config.yaml
n_layer: 9
d_model: 128
n_experts: 80
experts_per_token: 2
d_expert: 64
d_shared_expert: 64
activation: "swiglu"
moe_layers: [1, 2, 3, 4, 5, 6, 7, 8]
router_score: "softmax"
normalize_top_k: true
routed_scale: 1.41
balance_loss: 0.00969
balance_bias: false
router_z_loss: 0.0001
init_std_router: 0.00864
lr_router: 0.00177
n_head: 4
n_kv_head: 1
head_dim: 32
vocab_size: 4096
norm: "rmsnorm"
norm_place: "pre"
norm_eps: 1e-05
positions: "rope"
rope_base: 100000.0
rope_fraction: 1.0
qk_norm: false
attn_scale: 0.177
tie_embeddings: false
parallel_block: true
init: "normal"
init_std_qkv: 0.07
init_std_o: 0.0
init_std_up: 0.07
init_std_down: 0.0
optimizer: "muon"
lr: 0.00733
beta1: 0.93
weight_decay: 0.021
lr_head: 0.00775
grad_clip: 1.0
warmup_steps: 200
schedule: "wsd"
decay_fraction: 0.423
decay_shape: "linear"
final_lr_fraction: 0.05
batch_tokens: 65536
seq_len: 512
doc_mask: true
z_loss: 1e-05
train_tokens: 423300000
steps: 6460
dataset: "wikipedia_en"
Below are experts of layer 6 (counted from 0) of a mixture-of-experts language model. Rows are named router (the router's row for the expert), gate (a neuron's input weights, with its number), up (a neuron's input weights, with its number) and show model dimensions 0-127. Each number is 500 + 50 x the weight over its row's rms, rounded and kept within 0 to 999. Numbers have three digits each.
Before each expert's rows: "gets" lists some tokens that make up at least twice as much of what it gets as of all text. This comes from a sample of Wikipedia text that the model never trained on. Tokens count by the router's weight.

# expert 57
gets: "of ", "with ", "for ", "as ", "ing ", "to "
router:565520459420460548481479494508541564474577530507460428462500391533452568517451541460468450516495560496543518464606588479427525549535524628550452507482569524484488530548513584486525439565534544464431453478530446535465457429433570459547549493458380472464554499580539414517510486538459488606575472432441492491538564562558428534455551485467438549415573535494439528550461544497439473496536
gate0:474565401456485616525462510500517526547535465458465468469481467484512529465402518453462432515481469491554483482496469570431566587481611600453545472462553547431572575531537617515494541503515437491511483459531594453502468487555572410514552445502541453467480500574510479473434514492497464577527576530463529529501616551576512501512500478482481531449408496503476491591484507363572462583420
up0:462511503443441509487453544513454585470528470391452550485507514537528486468565474495481555371478544554430452546470466461425453507444418495605400512489504528410496417523572529495455486563381503488462510548511511480410513510529526496594506470420518419429516458547474510469560443512557565521573447509471473392540534443511509609510457430570508470487498485385477497491518458547489603566509
gate1:455479469572441541416516520475540513519506559421489674458479324507535479538559555504523456571553451488594463504410502529512508475436423484527503511467454532462467500499447523535611486484481446500456520515480407433555451513592554515502545576537432504558523444475498458514577442508491395533580531497469540509610549495470433597499494529502449490434527553459492491520432559487486513486538
up1:486498502447421563531539485443497456451506485581448476491502412514488465501547509431509454528518520661557480510481610532480502477468503519517486560537577560454510538471425582518535442512544489556429447437584527590509495555581526495467467469431499443558490539577480556556505555604498495569431581611593551518536460556540532584550490451459536486549540478543518561554483550444560408558502

# expert 56
gets: "al", "or", "as", "is", "ar", "ol"
router:563482538480498500435485481585513535469532506549453474454469438535447595536390484550413418430519498452499510513443631525440539454490511497586531434543559535540431466515560479513585484516469545466466529512505486541461394422446580414554598473532516482441518428502555459502470489500421409467589566458461456523477579457583416507487543476555466549457432479568434556476527475499510472541430
gate0:575528580442474467475518461481555576474465515504475578449433467509523504571509477519532444477525474496468528483524507460454461661474450555608526541514452505503456596456490493444447531493595405481459561546497539473436381563516489486507514475504485537485535515509496483522558487538537537420439462444580393541425479472453506486444547426515475620571533412577351498511455483539456527457522
up0:518514532523418512565464534555472521485469515524531507483509420475602468444546515500541513526474603549501499496526468533518496582371512504616455505561632498582442512417532540529562534466624483485454446488504597520522610523438426456507478571473535395556498429489461455360460526536464421526497473509512485470501449517520457510546494541417514522527449539583422491493534484524514450591517
gate1:536499548517496484550352459406462497443467583463443425544425548612569463429471483539469508505521489583462479398487456452473468472495474478510500575561544524398543480499567573534562512446428492552551498579458606579555452453506528489568581485519501503554549551523503465494444568559488538507506485552475556534528468574481513477523525451543468629493494423469500440566549535449499418539553
up1:421529511501474424460510468491405556442469481476468457535559507491470490525561472569450504590420422464536530438489461475501442566357546502502490549496463394436497487474433576486585441591424492536488531474507556392480503446482438535495577562440482534504539563618509546544484432520571439507553483439447546426484458417483440435533501444560504495570542503536489513522452606544453490516527

# expert 45
gets: "ul", "Al", "Ar", "par", "af", "pre"
router:558492456480482448479367467545485535433524509538440442375547432512452525533421493486495437491507551497467498427600565439435566515426467545583463457491469558600536449498508512489516518480554467417503541572531437507455463436464551401536543460497375519520555480434528515456466486451446443507554508516444495478547546524548454465482465615453480614420463498509501480562420563548566499526498
gate0:476603449457532528521456426556528484436563494568476462415536464523426476537516547478498474565575525480547446502561464476608566537441466499558450456420442544560528426519415523468512509409545490458460388523530428635413493529495541532469542536559457506470522408472513517502485528461432517429472432593445481550511554553419493397472414454503535450465500430548515502591468491485481484517488
up0:498588538538466499456497415469504626564503515388466447607505476592495455429524435472529446511448505542518561479466534536505528563527475459457503530561495464515566599518528518601526567564514520564495490433547464561495517461450519504464498498604472497606468460458531505422460478398446521554443524584428485485506517526504404503552436543517470550567450454416553541536527552570378506472498
gate1:539411327519446494519546447535470475449494398510497511519536493540452551558440628502453502389499534605492402537537478393478543445462485545545521537512542426461511453462532518458478513505447482551403511514512568490436445627538589481470513558497495554512499493473536460451497510482438554532480539425498503479532488511560534489507530492501519521553497475530386503488469428459619390478471
up1:487440469570487422543552435417451431517583475425358486595478504449557496562572516609451471560562524494486530599440534438501545474616510511561451441495501493535562568504534416529570541476576524488560466510452545544470511501469479500485439453493448589402501476553489523445557548532475530515584451540445505506457526438486544451448534520546487528507491491533480546548487401556478446554405

# expert 69
gets: "en", "an", "ac", "Mar", "An", "fin"
router:542532468397417480439409594441483502518542552547482444414552466507538586551475534481405442510534542491491467417454489473483520557512477513551497470456474541542483540536540555551547520510412595440534523510562502518470468399423550500477606454497481479476601395500447487591529538470366557479532524513450416525456532545494406513525481516460406582478525548487428481520515573451507469540510
gate0:509534502529463572436510521481568529491498472534451574509510444520491477537455512524456464488545458457444408409508585472452524492548468482477496521567455383415456545545487531528451459480585594552633504439488550501538490521472461422525660487464498513421564515575427526544529580441477520456459508505644554555474561549475489532488482496548582468498455556534554484485542514519458507564379
up0:537500521533570562528567338514474500491540536400383356478523481441503545453522462510562561481443405532553489501361507405454471535559521491466569495524526506496515497485447395444483575515493515615480515492508523572482518499510464550486433419518567511471547459494529509463521454509487391571450485394435530451489532542485503494550441523452485540460483419516531545530506587462525517510509
gate1:446568469481418554472463528625567566493404479502482453454465555517523558472475448459474462511508524554555410530464485487505459502535542505463451570543525533529450390539475622561520507402529508486637477465521505469493532470573508530534474531587528436436425478491461478585498523503381531508584504494538451522553484488406597495509428528512563553471553530504460563555484524370500546495452
up1:484452551491436410574476609515527472524457574501506418495417484368492609482429482556472450519380529470507500358529455522524570463504413504568528455513520522590555489524544469555492523487528518460589486435547515443557530478451549527502499501452482493402494557512590544517381448418434429494565485491504473580533475551555539529472539444522470528567482472462552543530544512521499562512479

# expert 22
gets: "the ", "a ", "The ", "first ", "this ", "This "
router:482511502479459504501496504509571551424529541495417481469511460476484586551470609472472500539551512416501483440477595418431528545483537526473490548535520530523479497448513553527480449545569565472500523513497440612464453418433543453613575442545453520430521400578599436554490469451423509564496516494494586536578614508515441534420540568458377569461493522470475472525433522484486432515532
gate0:435465547435538535564555564505534427591574528527484521499551481547499414584476435428553516500530414496531509493421550545442385506525553443471474546610506442527446580537511462562514454495478594543482515553472594548511499527565484560483549494471567519455518431498559440508519538557467504593562576531412408516491568469596482582561495536543568506452514494503494509488513456504404473416453
up0:477490474519515512433492507492407539450461438577515441550516505580571457439532486526520413570527457500499584486491517485532534523574532537509501548374502554480521446470484511438466514580436538519534461468503638537501418451568539508475560501489435488517563513539501513493453588546584482464450473562555592413423583508458420396515512417449506439527492464473580494458597422515471544537594
gate1:470483518596438429495437480589474428503560564490507551413430446581495494458539550461454463418491425407536498554565505491547543514542576457508500522634554524433491516477492559570431546552435459437482541524598540507553506504621506460508593523475551559491393533495447523515452544481502450537517563445457548434502485534411449500451527510489569477515439482417523502432461509546498506598478
up1:476462450541574505504540479472462395533487484480476565574509390592527508602481462430500497542520536584490467436523464559494613499511487550605474497406476435540533540589457493403490551475471507483456494520514506480516512502481563547498538455526512506438504502533571487466594493512505478571545435460586479482449495485510500566586667480483575416535506550546348494467514497531523479562439

# expert 3
gets: "the ", "The ", "- ", "of ", "with ", "a "
router:581542456428441529488454470525562548454563556479472441444499409550490561518461554460429413552541520458547548434523584448421526552547512573562499568482563521532428527520567541487533455552523503442488482482555430545432423414493523424555566465481425452414553458563547461510481494508454451567531551455412483521559561569562463535435540509524453560428532542505413470551437582526477470538520
gate0:504477487369477571511476450506580539527495473515422501488479430458459482475548561560522454530425633430533443500515518532396535624509517416460481574583520562490511476514493506469413475505418519524505393505486551456458481395511521515499512493579496544477614481538487523574494458463483553437519505517449485503421507465540401439521449472485427629452584513459494479491469494597483513433513
up0:554490546477442525593485532367465553534576426513488471524474454420545511438516593610442541426552566504483484511540507474559476458483587473450516492504486573545546508492448516527571519484475530495487495425540483441514466533602520526528446525545520601531432441364559494458441435550480502470458486438470498555559471430539443438560388510520415557523464435469447440498597434479521520499503
gate1:531481478424585419530443524481492517493468467558549597484416452586492587445550484496494573478511607532467588389426552555468449472483509537505521440509501520436447493529554470529575514480550451462523571562499462513438449386450499479433455386508485492381476584538520478510446503464498545488584478440490579500565548523548407507494523546462554558494529509497479436581530565427432504477473
up1:428502440499559423508453507385510448449458500423470541562547495496482546451556552585422428426567492483546521434462512494514540481475557416488569490486492539552461412503444502401556551494492511613477572525477560502499545433493562548513547570520509492459511562524558505583492386466521463492560462395451403514437526451529469386440522509544468424485556506400563518491486422518488463509489

# expert 4
gets: "p", "ay", "ip", "im", "j", "ow"
router:611541492481437498443494483555551573436614510384490458448433433487482496497453614469499470516505530491496583517586602542457473514536518506561528505504483547466491597487456495528551455548586483484568559412509430512453453452512561439528545519498438500455544507507507415475424583519485451534541510502339486463547541548582460514385481505513487574454448579497497505483427511548500494537546
gate2:562552421474507517481553475537478515413619553496486444507469456530559505557527464490476411467383489442465521623592480501474586548550469448486439515460499547473446549528434404502562406528537445456560488476479449555447519532530479485523535499540492429535494497433440445518496436472479473474416461461502416507434415455532515512548524436498396622421530544468447496518594474444542431463512
up2:463481496576581571519601450503483457437496545506412577421478380503466465530502445416511483431569540549486487541562522354529481578532523510486487508617521490431488518495528495475536599458532608592508466445557409563502499531510457506535534554501422470510464517434545459550532473481510512505523489508543523547615486446435602609465502462494523547466591471554466490458542462474521526530486
gate3:538467508483533438537494510501519483399530491506505420477438523510491471370507518603502556532545521488445595524440525460436515395527434597488436542527603557524544465597540506535499452557446470501512528580505381535509491427593524536497514538443443533523413432549413534515546522441474497431535500496445603507466510476443478536511483640465418519473455439567447539503493490476541487532571
up3:475535486584575493531516418500635546572513512630519546427493463458539501531480465547499408492484497555498434400440517524576511479540536458426489495602490539460491452496490512537578493488494491453540509433569478516567525432525499565516402484488379520472510478535567540502453555570435472428554536589538476448530522557519512523510562422533553440519459434440462530536434507452465582402433

# expert 73
gets: "é", "ir", "ed", "Car", "car", "eg"
router:557501460514424486464458464492583477466487548390470408456483468487492476524407499469418516513516487519479441426522596477438549523524430487482552447491514565449407491457489556561510497644514585477440458504528485507431459543512588486441519520514401438438559500590520480474467469521494496503567540412469540546590568576462400519392498519516446550439449480485443460570478541511580448548464
gate2:499557522421461513519466489434508435497468508444484561499493423500505637466528504489505500517457500585563559429467620476469636424563356463558457480576438477530449511483485519458519554417504521511549552572491487504453462446514512503511503603552481445494521528490527482540426556427432521595476486572519537532489517477444430521523400487505470488456513541490474542460499538488602625413538
up2:547478561447464579516520382565466533450488546521481513555520530555478522487543502504517499424540524390524520558524525426551503459387537383512541407555494448433503527536507470461498500544434535542587496497465509485486548531527485376521457495568472527483511411474587461577596545426522512418514469395456450628448428477532569450564547493511538559496436552510482462519474552526474481439558
gate3:534443513543474529502465516458466465470558538524545484451456535482508508525510497541507489468619497416552513531510510532484450478526400423558510478560499494496440575472512518641423576557576576505547489525494473606455410545485489494441549502581487432562527502570505512489412412458396511536606536489506489469491480506588466523395423498565467563575374532505541460531491513479413584459503
up3:470614468522535423471427430535418498553449611459456521440500478484455476512445480604525477473417561504428447491562472433477481498579477458538460397516422500482470456536467534556575431513607515629546547574549536570444493522475501552475541462508524563492561515508578483536569578475512528459527464506508486487496612467461493485579473483470456531470494491457538477504498509371399457453452

# expert 75
gets: "G", "A", "E", "I", "O", "P"
router:481521516432482475459491487561526562447506498532498409470436456559511584472406556454394456503491555469520489441502561416425532470419477571498406489464511452444405483492523514497574497539542452519521512461637400516536491478498475416492530502432426527471548452552445521529458491552395353540509475432421494486553560550485503528455526495478413540409438469468474562559488578449502521518501
gate0:491529459481475422461407522639506471580552448429514558512445486480538518502483475449414478525413481516458497489428413556538489515499508545530457408537543493584573501487494517494526545556406551506472521474543451504569445468407485527515533592494486577407486485525562399612625555483554454479496470431473478508498495581442458572455540439513514471499469504488460482543445465390590522548535
up0:539494588540446468511501495448498625489474585544543594522601496409473448542549496466417491409557556533552505548539562410476463513541510482518464477548498544415507568482519423560513445545566516456446532501386583436578436505511508477554481538502527471507508570445497560456429525489463499504521464476550530467370514394536409426450578460500484477474486519563458511471504548540485482394539
gate1:493432491484449459492474562476474471454453535495547494488479621530435548496539567426547502464597584565496473512431537529580481486493607508420443518441542473473419514427575505487520518508491485455412402520501493563505482588433582443455569464457461459577485368481456477438481530485496491535493645519479467573470434500421548515513515516412460539483570484518511541583461486495544489580431
up1:491546522465542519491430608470501511441455566507514428574430522537432397433478513515518508577481549575485456590457524513559547552584473505466506515406551466438556511410507559462592478441491551525512490484490426501425476532562574508485590508475471578527503477508499490533394566498467480583495564535464558537544534561581488499553546434406541438537495543479459515589572528552576531484393

# expert 30
gets: "| ", "-", "(", "/", "; ", "= "
router:574547532466438496506486486529510522465585554505423459467509444578535560540484566463488436580485498415506517433581554497466475535474548581510485535464555527485462585519549502497508461566469493446492544473501433549449415425458487456517587487431403432444596440520497431520504544487438455581591483486424531469599568526581502558454537489504466561448487605480412492553455580579473514584497
gate0:496470465590556509542487517513534552589519506543460461500512391549494539442458492536489501476517554518515432452494489402581491478501541519586477440567552557556519502505530472486568454459448535490525436475498498544548387511461530435454530425534427424516534559558579517601386552496466585532408485531371495453484516554556463614463490574516525444513498494469413430445427534508415541533528
up0:572520433513553506438484491546487591566435563530527576468582513524526520499420587548517526500512439507451479559386500487449600515551496461450505498552514575544454433495458535456584448395498495511521463572419447436478508545585444541480464487467533487544534493496409529485480486507547539419426439429476491389487482478457448522495512480465535532452511447518615627417458547461572435507448
gate1:503471568502541432453474470398559555526588504510522482478437446578507504557421455470500474413519527447420448554513526439362433485530495583479524500431579485492576554583572554483545420529519494536467490519595461542460482556432630545493543487539526457432531509535546521555445480471505542468438561483458428524484481524580595490515518537515505501495503525504348419526480456541504477580489
up1:508495541497465556527517557390476606521463516493541517529531499511505606481499501489560554552503454373502541589471572486419531570522466485508542498543468491523547422574501405538506469441507563495433437501593545527404561489517521525542437477368455530509525587555505497525474549411528475510583488502597455489483488501536526405456519564489510480483468544447339472550513543456543409506529

# expert 28
gets: "the ", "°", "The ", "|", ". ", "beg"
router:569563478446434537458442484518554556459556570481450448435472419553481564505439566455455413536543526451565567445536592450438527576515528571534476532507523515500433572499539527452532450547508483422506510481568425541445410435513509415526580462462431460418554460550518456505486516475459434548511539473418493517573569547574441551428552513519448560410542539500425505531433578494489445534543
gate0:447548482494396487440472530487538502474454428491487495470545483542556429493513523461450517510549445463523544525459497488432497536420490484520452463547416609521489419506546563527454456474440506507599462477513443524538529482471560450576564376550458453515585514506510536387457535419498501528476479525517446483568475527490485453458503569586579600515589418437348520478496554426516558399497
up0:540535568487392462500558542453631454583438534466477379504458481478549469530468441513505424516469495571461520525642508471539482548587468509544480499477492570544489503538480484451449479539502521541474516498583573512499486479460468479464491461482544493511510462465507597633517489421497603424558541485505542507501455499523530543518446504427619530505503664440544475562604516501452507460517
gate1:515466486531483400530462499565553499456529455583531370471413554520554460475353480494477439517524551513490487540483494546497572481514480505433531498506538434482439389506496565452545452405522409452525483459529471499415415453541494564483538443597478540460585549478523453530610519529458563505536473576473488422445526429554497548487476547551435564475435454483496578492588483573478500464559
up1:464551500495472499525483537430565460453433492561562461588498449533544512555584434360404541455548507384451432560533494485571562577488513421544467534562481535538426569490480470518580496450429433480492503448508504515509493409551518439459475493490546470441556511487447416487440532453512535524447530523557500572471552511398518435566485493598472433565519497438464524502439507547582405549490

# expert 24
gets: "in ", "of ", "for ", "from ", "on ", "at "
router:574469425471477572441443570501545512469559582448457443453437478582564570562463560519456492598492530500580480483461587482416563484537466588566518555539527544540447507511488524478514419503506511518494491541607441547442421448431558420486505549505393507467542440545478444522534462459473432536562504436483498480576556558536407566433525552437397549418504497544460460536477528456499471493519
gate2:462421507519508531399426457557514480583434478545496509437470564540532548546476440506465524473429518521495516531543511586556455559478495390510396441512416454422481425571577460493487568435424539509479462458436442424559505421568502465555536488439592494533485407440465530495496496490456553493454469448532419469483560423524506492481523485584501505498553360465553544432528598513561487491479
up2:322511478443491522404470525475435517567544503470559499435404565567516480420471508462487564500485474579472503444482504484508358580551504445520431493588461573554505514512516446499487501484531519480538502500473598387459553537563419499485519518574514506542497527492560430556471410464518523513395453562554461484496585504536571508487554490609537461518442437416572495492505520529493505533494
gate3:537430499516466487477544476487495469486478607495590551466486507537497437519415440474525503523581553429525569533442568554493456593479575428384540596464448494589556556479386505489595560516479483566378547521508550515486458450555525520587448458543369417528527470438502478483491463541475499488501539477509486506585477552577473416498447555529472484522500540430532547423466466470428509522532
up3:384359505497466490515462561461475468512516506507539448431543553488526448465501421508450487505532535481483616443476535623590535651577499490531565513520459549565470587483453478511476490463468554571530592581524552455550546477576456515515495477441482446417511480482568465493497430595438565478534457495524503585569528444468495521489502440559510514475512453443527527438495427439482455423551

# expert 1
gets: "| ", "- ", ": ", "; ", "= ", "– "
router:650492481490435528494461451491496548475524526486529421466534418496519561623480509470486431561555499412490488475473571529416552527544522602500512537459533479548447500502471492465474505547540498441536486520543418527451365442475508449518541446516460498468559482590455487515468473508371469571598498422484484554623540462600493498504511538473425539415515563502399515532453593468505493494524
gate0:505480483446594563483469515489513522533549539527415464412591479441408596537367480523534564494476420573416441449439558580516540444491503520517532509515468526549465458509528527459527367531397497514485428555520494477468479463434498494505577484436468449583452507625522530533550506505566436555522525571496450465460550483460526466541530481496499440627500503481433467482530483593532423458493
up0:526532498509478478451545503488515523486472532430512572494534513513533458470454507591475561561500533454369530587631460457512435384505412412487486535504553490553502390454487464551457436478601536507579544528436512552529483471604486534599484472485507472450557573559434518525619413517499548522423500451514576571511507486521517428574483563502437551477513452517572505517438567464501508454523
gate1:453552514515457543508450473427508513505575369453521505484519518491496590592545485554474495450461540534446506449557465491469529608448512519494559493522493508436490522413468459459448487459475548511539364549444588604485454443372485573473504512443557448457536548499439474539499542545456386489548466542507506533509518452420640475571541435543446472567530525451458486571422468538491462514539
up1:527494482404475525440457560641489554580493585475501555608477427504492364465569536430471513502519435492576520531572496470490433542477450494626599447508541456472517505579587475533492468538511472439580507472511588430431549575453463557548513499475399520523521553543507426536406506453541497437410508526476466536558437554497514471514536416537495462468507460458481520455504475490510484536484

# expert 46
gets: "- ", "\n\n", "\n", "\n  ", "= ", ": "
router:581490498508467486529433503502464563389519561520430456427463461506474527565518548405484497565585496478555542521590559487418557450509559532494448563451551526485466505454514558490507443606534491454523478462496419534458443421524530442582545535490499457407563440602488492497517511514453465548500523547481523584474521564567494520486471532446374573461531471495368494494369561506445551507451
gate0:540515466486547549618412512559513488497552511416539510434493498586443572496604495481479468527589513512456504451463440425588537497506464531593423573555409554494436525534408572466462610622506517480513452574481488492558472455547527503479544554465449446564520524538509438510472461487488485536463485549451456541534550485459554436499577445598481548591493427487529481397504475565500516525563
up0:554507564509418458508531611461502602439546563537505544488545555474500429556522461443516583517482562490531564446529475504523413526491480454477581621518563574559479519438617575478367459453478483445575520529474506509428493576399502534540537462504531459418420573504490520583533450510535412544476502479434454551575451478503487542506492503537577470553470478499505524554527520520491441457593
gate1:394530510453514531530427422502479524546369623503436440537474468449385603481492434538532449503451523528469502464507536527474522498494473581538502483466476470497533488463556468450547540469484489559568447498523464523546486474514561527539494474500496487472550444468537501548479468556566418508547548486415596531553446500389596431402512468426477485503634605542512400422451517516490458495532
up1:528452488496470519517453495488487569522489428544475451442376508402396573451467500575611606521524497446481458554521551532532509460449526564410509533506578560597471529469589462520588405558495526485507538457502543504518538597513405470504555483543498437503460474557478515511460515467366471520527475592479500381612560457547470529418485524529513497549563499515507471460528518469534527541464

# expert 15
gets: "for", "ran", "ar", "un", "cre", "gre"
router:564433535564386570437427497563511518529479566507410448405499428567501492515487536468438444558557494466453439440511583468489514494474553568536504407435508560528410565437527464510561525512469490438492499505563464509405462454426526518546526441609513448464507528537464450486492465439435498481527480402484504580515612595468425484436564419499523523396486511501476503565473577462491501529502
gate0:557449411527510493572477497455543546483539532491435492487482492513466559479432475458610479505624519515575434474420480462509476459445510558568459603481482436521449516505535424481612568538469402458514496512590503485498417505549521451473506522492409521495509452474551488510553522411505536559487558571498565612449474451441517467527464521509510593409397496438548395531540429552461521455560
up0:533562447552547473463483483667526478588570393463513514607519496516396604441465498514504525458451558528544517539550524485551497502571486537401524535430454483486537482462479551476503524643503502525486553556491413524602469593485460517519446505518493480516468535541580450471499514552584521511527599427568430428475460477538460512498502478539509577442530515558497509575455529477484497583569
gate1:543437538488552425479485541491524541489462504450584547469505576487502547543594520441471468584557519505554578515577528471512441492567437472542515590451493370477471520497528444510556612462427454378495551526381552476497544523425544452503473516499528545474550581481475473579463480523504576425466480500452490615568524457553472554446529592586449490404482453541478522515463528479509554441478
up1:527380434546484513394544530501580534462556553465510495503358503561523525489492423510491476535527589571461432533476500496538425538546520497538488531482455527394505471543447468510396383610550468521503514504521601543437564457489481503467533429481551518557506454552575542488559564437516503541446501519524572455466470454402553536497435591507563434472472519449557536477569557486427546491511

# expert 70
gets: "y", "u", "ap", "us", "op", "ou"
router:564545531505459427473500510483526458425588539557466442392514475486473539512452559508520491474558470494462437506543514500402542488510472515506452532464447419444413533449507507437519521489455599446476606432482485592437472462425559428557607486497457475371513512532491464556445534448477402564561482415435538470455563510456474524394565592441457497476505524539444484557486490464550569452534
gate0:529552540548435431484503465431430462528509511453515423522490392517511531510422526541471525520537509598493544490512493573408447511496466520428565517496499482479367575492533484512540496503473588555555437480580547454532435593461522423496504444540529466450483427476492522542503552478521604494453472584452431604488518491440545447423476500474470553422651444576480457500537528560509545433430
up0:482510546449416518507500533457409469516508525544469478514483532453498572500448421487483503466510460587458557638476509459465449592558486475346398478556435544508458498591497484520513538493516590620520514491517515540445476480545688444498406544470500508548479531466479531545529519554459473534516598524506517546570551515475502457539467622503493486455523521483458545581498557552541505557482
gate1:475572444404530509482416379490499572502555541419505409451579511441503540437533526534530539501551510471515495576524510493473459552475472568419434507474499527523521534523439534526525525570507600500471469587519462449487570523412475463444494496451478541413477575401485505583511457572489393497566526471469466512432505457480466510425517448476438456477486502531504400459435339462460554426511
up1:499484559516506504549477426467457530551536495493530419508557507497559445514445541510465492449491494463562501499500379504532483426489627459477520457427533511484499550469504525516604589497484365484537601542424528616488418592519478566489493442470490412540466538572515438510587510525503468583540405544527436532545480512509522350480475462438492532567494499508536508492415552500431467521588

# expert 18
gets: "| ", "a ", "part ", "es ", "ing ", "s "
router:566539484429441560461439488552552538464543574474488441430452403553465574534451568443430427532530517445484533435512608455452506528529506583565470545477559517473436551544527519501544433560512519454516484483562447561428412441481514421558559472494439499424544467561538454523490487479438449592521527509423486520559557588546457544445543482542457567418533529509422462545441600520437466468534
gate0:512480451450517479519438517479429511526499482487410534484497557505442562449574456510443502479549493576474498550516468497482636502506556535453491407559604375501504496560525478478513543547466473541498466483533577595463547482397524445476568413531472497498421467509498448421545517401534463434525557551412469469463535488590479512541521498514405626493537445369455578449507486511470450539532
up0:515602518484500383480614473469493486467453503600548495509477510508512533482524399451510432497498407554427440490404532513483525501503628492400441449464563478554434554519487504454568489455484491550410410532579493513591563594466515550515498505530524472424540536452464454542588491464555580587470438522463506513568481515492508459501403520534483533443490442477426500614488505460479503461455
gate1:565499491512452440498479519469614501492468506411536426518495525432445460516456491556553397493517533518583523446479490460538538474564503574501468494481496438529438506533432516364589483536557462525524518484634392520546445525496443457471448437501438494512549435526632472496491576545464442509483536522468483436493640523532507506422542454466432507535522547505454610476446547460586475504559
up1:562483426557442405547620488550454460498507503457499560518511548501484519562464500407489442488555474506483532485479485507456434542507519460502611478503545454392515494494423463502650501499493479517564572472550505408573466494484522518507435480499403548567507414552456488548515512534480481528435445539394545433419475553506654485543493413492479548545493480452522518536584564579569494523514

# expert 7
gets: "°", "of ", "| ", "at ", "/ ", "by "
router:584535478448468524467481477558558553476520536468492440433486406555491556517452553490448461528528505425544529451507582484410509591504479586570453556480539510515437537537562526413493473542559492446494490489549394538432432417515503424531545438485407460468553421543481429550501534480453451588550540483421478482569539542574485545412504528478461555428549552522455437512468619476430483576548
gate2:624481448626542508481394565418468520544492611552507439533497571440500499555508570472486527508559531438583465433453443482504510544542559587517533574485434500531521447423450516581529480422479439567498501515499460503489564499545509500473608498473463426556465527565498393526498470539453447470571455494496570548548557478506561567480499474530349540456533559467498508521497577489523486524551
up2:469596491480547475518522478642538561497565404482441448413489505478541472441599568468443437517510564470459565483449423506524420469439477509504526481551448392539426477440517528433444471487503477470506550551588509504474509509536494407511474535541461529493462560518484537563528517503516401461452435441650509413490466575561550575467472461436438537442502531529570582500445519485490558526519
gate3:497527520555449466485497523539502510476447543454468505453462595527511538527391494509365555492499535517548399386526511602425510506501559430456472579572575557505500564510466544509570470391537462580380527445428467486495442467520482490513539568493501480523485460538457551530456448553391518573502492519457576464563580490468507587465495552556485561540541578468532503426539483494495460425419
up3:411445476479396436494572536420497379579470581498536466468544543501527485510586524415537520614498428419431539508513469558522455500467480530491543461446465435460516526564482476498551394551509509512484524420580511428557461448525544440489497450573437537512574517564572414512447454445574472535472506456496486423545529478543485473540487509387500499413515425497445417489472445511578496523456

# expert 58
gets: "| ", "0", "—; ", "ed", "However", "2"
router:592558454437424504447444471482557502461551547488467434437472419555461570515445571430424428560543533446525548447534574462434527553537535580541498535464553491518435565485551530494545449567542513446498499515544431556420429418494526422546566500478435471423549451542529449504501483514459429595543534465415523509572563566538438540436544506535458567417553512485421501534422564534496504523521
gate2:449493608505497509475464482498514519471504534539488574508522366542480591468531510559463543556534553594555496496561518469503450492480439540517490489529553473576467534507563466571479492467438494466416483527517568551583544471487439393516513383554515500446562476451365462540459448529560419575503470546477464481563457512581482507443583526428502603458449477578524409562503577587526473492530
up2:554525514506560529550467565498619451516495415541473480499416507464411538436475515484506532394453433502480429490500454511554458449550566549616574526546412516467476536511571553472538541489461513492480490565576429541542438473554508480435477584561421471506472561409577530411550516489493507523473512531475426520480494373541462557461450483412514391550439514509480527559451447532566451465547
gate3:473571565528458559472489548511552486489482544537470660556464523459524548590459520437449447449459506438524526557506471547433478523546451498582511512466498387451603449541460478510531505518465484448517456457611440468446490549440524523474434480500404551516550523462442426569546429528598499557496555545477396471525487607575476554499524465543417534480508557543428567520428506545465561479519
up3:494576473579555570532476529443505475428550522528449496496472525501565540544525496505475466489486419582514563547650422537494528483500515489531461506421474545478473500473449575464564448562518549552562470600475534548434384566583410511562408476451483541511497390517527460504435511410553524431487498543527536436496491547608555552525551498451488513557550479522530399522575490505560597495496